Below are experts of layer 5 (counted from 0) of a mixture-of-experts language model. Rows are named gate (a neuron's input weights, with its number), up (a neuron's input weights, with its number) and show model dimensions 320-383. Each number is 128 + 24 x the weight over its row's rms, rounded and kept within 0 to 255. Numbers have three digits each.
Before each expert's rows: a language model's description of what the expert responds to. This comes from a sample of Wikipedia text that the model never trained on.

# expert 29
Headings and parentheses. Wiki section heading markers and opening parentheses that start glosses or disambiguators, such as ===, == See also ==, (village, (name).
gate0:148111131120130138146116113117106130103126118124095131126172168119170126133101141128142119142149118106101157128113097153107141168163113153088111092117164138137151092138157126161146135145082105
up0:133144123114154154123120122139140128099140117105105114168153123104129131117060123106143145172137089113125100160147133150118143171203122135090113111129157122124140127129137106135158145125091112
gate1:141099133125112134096101116138139161121125113106171121112090095102111124117130154136101122139116144150168161133119144123122131082081138158123142108132099158100129159095116116140125100166141140
up1:131152094127143145126073129118080113131133093112138134133120151143166115149064124111152119152133114107095145128133108083163136132173133152147139123095138111162178127110148123162123153158133140

# expert 7
Capital-letter codes. Uppercase fragments and abbreviations in tables, especially country codes before athlete names (USA, GER, AUS), plus FC, TV, kg, Roman numerals.
gate0:145128104091122101114115109096136113141142132129162127116135105107096123122115106083158128102130119127133115122108138101106130187115114135149094146152119112104113147125128116156170105116136144
up0:142149133117127140171159141131126151098117155163116134104146136128153115142144090120134132130171092120092119100103109138062136156117134118134109112169163053135131122124116103103104133111086122
gate1:123113129102111119111122110092110165074094119102115120113142140145139129120117174156159120136116119114090120108073096138148086130122117092119154127121116110177153141137097120180098135084153126
up1:131137130116163097151140127135149123158138117160122148146140131136127105163138118099078123143097124113156128132155136132134105159132182113131117119152106189141123159146108142091140066145122139

# expert 32
Media and creative-work nouns. Nouns about creative and public work, like film, album, music, book, writing, production, often after the, a, or his.
gate0:081145111142136183166174132129142169120127146139129158103161099116121128133085150106155085087086166127140180158122132146118112151055152180176177117146119143119178115133129133168138141143151126
up0:147132129122112096125160150140166078127161120111129107112092119136137109138190114141128168110148138105135166101189145102121142128182110095086080061076123131135101130116146124123109136123142137
gate1:072117135103129145128150140146127122122142139143129139129126131088133152149100144144120114143142114109093179133146151094114134128134160134111063126166155123148133183120165150139144105086157103
up1:158096134132125107061132113177070140127160100129143111102120145163126166117117110093148131142138133128145169172081122115106116115091116121139136170147155113137153087134102126183162148153143130

# expert 16
Clause-opening function words. Words starting clauses or noun phrases mid-sentence: that, which, where, when, this, a, he, However, as in "events that had left".
gate0:121129145135125131148137110140151158138138118147145108138134094121114182169149131155125125118134144127149132096127138152120113108121139116121153137128112094109098144122135089125124140169152145
up0:141104107114131090111111138129117136101112125111120120158104161133119175113116171112147159160154101111085109132141119119163141132115117154138155100118086162114131115083142148109174079089139082
gate1:128110099130125122121121095151138146175137133084078187122126158129132110098118094095173169109146178166092143126102125108142111138096114108156122142157119138137167119180134122147092155160152112
up1:149146134127151099093130141126082150129124109089135111106106142104128159095083116122114191102147117110095116166068097080102106124131142138113089114153141138146169122170165094149086104146145150

# expert 18
Mid-word fragments, table digits. Short letter pieces inside split words, such as airst-ri-ke, bookst-ore, crowd-p-le-asing, plus lone digits and spaces in number tables.
gate0:134138156152155133101135087134146147110133135091115086155123130109112099151149125134105138101130135153124090124110113147136089164139159118141099125136095147150181153126165148100096134143110096
up0:122143146188129161176165165123106133145152090147123188171142109119111121113130115107112143181122181106127105150110095084113104111120130138169127159135121135117142132123129108102161099113141101
gate1:118118109146140125125109118126148142149141120163127125150124146090116177123098117102128105113109140139154145098148165138140115144117092111143139131129153129139107110136118140121104079169101119
up1:103121103132133132144169067132127133157125102141151099131120119131083141129098116131121105126125081134116157090104146104146114169131133138120088148130151096126142124139123128141105072138120129

# expert 14
Dates and table numbers. Month names and day or year numbers in birth dates, terms of office and tables, plus vote counts, such as December, 15(38), 1993.
gate0:100151109139131157118106114113109111138143126115114155078134127110144060175124109123107089128143144158136132098118095095166148106141114144129148139107130113135090132126156137149177087143129118
up0:134113119130126098122132127123091087178166126115139089134133108143107148089181143114128151131131156084136114114105160163112132105101108127115125120110118153138134164140103128120091099105116129
gate1:148110167138115134119185120101081127145128152101127111117121132119135162122181119184142121109094152174090131126142095175151122158147128134121120094110129119129121117123080101136129132130164144
up1:145088131120086083097138110133094137100102136117121166107124065142087135138146111193102091078128151163135123127110136147151132085172141099129121107125147110112121132151175124131142099131164141

# expert 4
Numbers and quantifiers. Counts and quantity words before nouns or units, such as two, several, many, 110, 200 in "more than 40 buildings".
gate0:139130121105119130097135153130090103091149160137139127149143098141122143120143061205110143147113133145103146124130119135130108159142113116125110091181122144148115137125124117163117151151126118
up0:124116135103111169143087135149151077099101152199146118137123184136145131135130128125155139106077168119127117151104144119141165103101159112116079127125127110110131110118140123132117123120110146
gate1:150110166128099098139113169086128117136167103112127085120107095143131135108138129195121133125138168150099139135141161120105113138128077124130153123093087151131106103150142131100142143128134103
up1:160137116160162161142129153140136109183144101135150177116109120124119106126093096153161112107149133110126176132150182094147136132152128120104129140146138130144149157159116112118119145142128112

# expert 9
Place and institution names. Words inside proper names of countries, states, institutions and teams, such as United States, New York, National, University, Kerala.
gate0:137135104124099120130135148110149152110151117129148113087141127092117128075127102092127128120175119135113106115178120099125133088124118122146146169112141122170101128132105116129158112141144093
up0:154115101130084160137100136110156107131154137149128107153140150122140158135134103143167111152160126117085141110115155119103126140138094102130083113118127117135120114084090145144169142156132103
gate1:102113090094148132086115128095122109119150129125133137100180146124128102127107147159145115125113099132109133120118110109095129119124084112085098106142103091097152162118099128142165135101162166
up1:117146124131127119134153130109115120107070181151169096139107166136112125167162145126150079106078140146082128182132121136124142130137150110153157164133132152134096144126137108135109174137137129

# expert 21
Plural nouns and pronouns. Plural endings, group nouns and object pronouns, plus modal verbs, such as purchas-ers, teams, members, him, them, can, may.
gate0:100134130126151124176132193153130127119123140126142136156143165148182150105167108155157165097141137136152135142103145135097141175115104150114096140134126126110108122144138156099139125138127126
up0:150153083103137117121134100150097159136089133107136130131134121182150139169135145143128118108146166095119177136113149177115116166145113170107108067135139158112122140131130161127113140107128123
gate1:142089126111150078112099155124105134153126161126159132123139110122155148112132113175109109138117086138137131106150127089144154137149138090124102156127117123091108140099147151114097119147137153
up1:118147153095070109112091089144149121095117154160204133137134117105114127103102118115107133118137139143118104122146119138170141102126103151127078136134125130111141097121128129107091157104143135

# expert 12
Sports names, word pieces. Sports text tokens like Cup, team, squad, round and city or player names, plus mid-word pieces after a capital, e.g. D-jan, Bell-am-y.
gate0:160126139123145156147118169083136101098164126109122163106110118110136114119163133110131137136148120142136126173118137118087153123119106111104094152178132132138140134118166116098164151125109168
up0:122151127137151106164131100118076109107120111120092112101111155064123122130106156130134116128151125131143116118119075128148116142092148111092130125163163115152162118155114136146097152078174154
gate1:139142146114129161137138168167094140158127153094141169137116142128094099140147108119158129130106120138155157129130087164140154102159140177110144155138119115131129142150152080097109116144161139
up1:121146090115208092123121159152161161088085141134151106104101111157105147131114133137103115104125151096149145130112149144117129113136161153174121120154139108133136102149109180152154114143106145

# expert 37
Numbers in table cells. Numbers in table cells, such as episode numbers, years, scores and vote counts, e.g. 168, 2005, 1–0, parenthesized decimals like .2).
gate0:095135123102137100106126118111166104118140154121119141149162145115132172094145120127121072108139100119144145139094104106112133179144104147087113133126128183075109130083148120157107156121111169
up0:136118121143128137114138120128095119144134122089141110113140130071114109149163092139160166069139142145151141150155154172106122082101150166156128142119158103138164129111116120130159121156128136
gate1:108156137113138124138189100140126104132119176100113142114137153112155114128173140207131116107158109144128132143124104158113169142152123137123134110096154133073127110130138107120143096116090127
up1:132123098113172135138128119090131106118159158083113114110113102143141154159124112116157094141168126059102096147144133137108152136176141185099110112121159137139135106109098141132126129137136119

# expert 34
Biography and list separators. Commas after place names in birth and death details, infobox fields like Born: and Location:, list dashes, with, including, like.
gate0:164122113116124107147113126082134130130138132139130100152072142137143144112096162146117113096129128135131133099128155121126124163142106075093156141111123125123146109140138130103123174133134148
up0:146072133100126142143107135081144108143148124104130101117094140159118144089111141133150090089108141140115136133149140123109126133167156094067127150121128141128119120109132110115114183096134153
gate1:141116149102114148168125159161124147159129127151096116086097138107174182117125132155179133144118124136098093116112140162085117138109121147114129123120140150156128085149124084130104119129116148
up1:089121130141123144143115172143144160153173132128146098153130166138123145097118122157163130107112116116172118114149132164146174188131140115089122155113107113142118124138130100124097102154150098

# expert 6
Coordinating conjunctions. Connectives joining phrases or clauses, mostly and, to, or, but, plus & and slashes, as in rise and fall, preparing to.
gate0:135160087170105134103113125128135152140145152137152087132173115076106116092154123132110161083150131160105139118130096121141145101169131141113127099174138117097152163136092111080125109133142119
up0:136087151134157118133143140151106091135135102116088109134069149109116114115128174114172096174081112096135104134146170142145109148085115150144125174101129154147115101136134149120120097143108163
gate1:110132132122117169144106106145163116155110132155179144159141124068130143127104149116121118136094104124130063147092131132131123137146127155107153141129140170123136092131139153111131087117114127
up1:156149132107120076144092142120121140151153150106111120156118141155134124135118124144109135128164149129104121130161120093132132123136155162099129140155152095158097126151126142098136086164083121

# expert 11
Prepositions. Common prepositions in running prose linking verbs to time, place or agent phrases, such as in 1950, for over, during, after.
gate0:142152157118158149081111131150092140096112115118124121118111147137136178145146135139092148117150131123139142148170118137143196126131098092150145165095133112134146114148115129101136141119133124
up0:139130130097194133100125139155147098099100124100125141135124136145145119155147121125141086124112137124107121150163128146081142143148105122153151190077127123172115121169103135132140153137138173
gate1:098149074159087111156146098101100108094098122148092134171129123131174089106116105115129114083154112095127165153128126121128167143114123139154146113161140128110103142117127116174087138151143138
up1:120120145120163110133162165151138085131142070148120083135116127129140081134086119108153155112096155137123170167112107085070139153116123091183172112101142145113156141161121129136151106115155121

# expert 15
Surname endings. Final pieces of surnames and place names, often in sports tables, such as -son, -ley, -ton, -ville, plus whole Smith, Jones, Martin.
gate0:102107126177132098130122097129108079164103122142128111126071125135154156148104146125092150121124160155105129103098116162110123120124097206151098145098115075124099130116114109098132155144134138
up0:164124148159113159143130171140165157194125111141099186129135128107121116089105135129147151148145159130109165120132146088174090138122093121143114116148155080144103125128189086143138119157138095
gate1:101133113114101086114136126134152102116127105136104128119158120134136137124151173155109105126153133101135136187145150106087155125049123161124101114105170124065169138129127135088169118156120130
up1:138140131085108127132167131153109109144152128128182133086115178121129129149136110152132101124058134123118173120142125126154122123142123124155143126130116134103137128135123140159111107159113139

# expert 17
Mid-word pieces of foreign names. Short inner pieces of non-English personal and place names, mostly South Asian, Arabic, Slavic and African, such as Rab-at, Meen-ak-shi, Diyan-et.
gate0:121133131114111170113147098129151163102119128148114183164106137086117119131112135101107122109164157069127051157118124137150119120107096157129120132075086122098131104076113110130129109120150125
up0:124161062130164133114139172131075131133114119158104116124151139116128148103112187126123166104187157148109116143154117114079130090137120150145136149110106119116088146110148136136129124147150078
gate1:114142081136085137148127142144121123091109122112082151112133137124110149119123171101105114114150171160167128116127122118144138128155151086178129099096140106116138158106136113131126108071121129
up1:153110135120134108128116142153129100084134126124133178154142145167060136147159116120092115170164133139134140106146098116093126100134102106160143161112129133120102138151127162132130118129116183

# expert 30
Common head nouns. Generic nouns following an article or possessive, like area, number, seasons, years, school, part, often before of or in.
gate0:161134125095093122112112120109135127128175131135123134091107121152131176087138125137176143151160128134111102129120121150065132126175105130070118118123101152123116119115106129141138097174146123
up0:108137132124068123198140130124111168138134136143133102116127129101129148138111126119111138127134103158107107095106133177131121125126146151077127135134102119102149146135130191138087098143119115
gate1:115124113139156136124159145117136177169132149115151162138120159137081150075100197155115130134115125112096121146086131162140152104124117123146100139113114146155120117149106117141120123118141149
up1:176136108118119159174129108135161163166139129110113169118113130138137128086129148119076151115122121086139109089143140148144159121158165147114098150125075150127129145157154102111118124103179168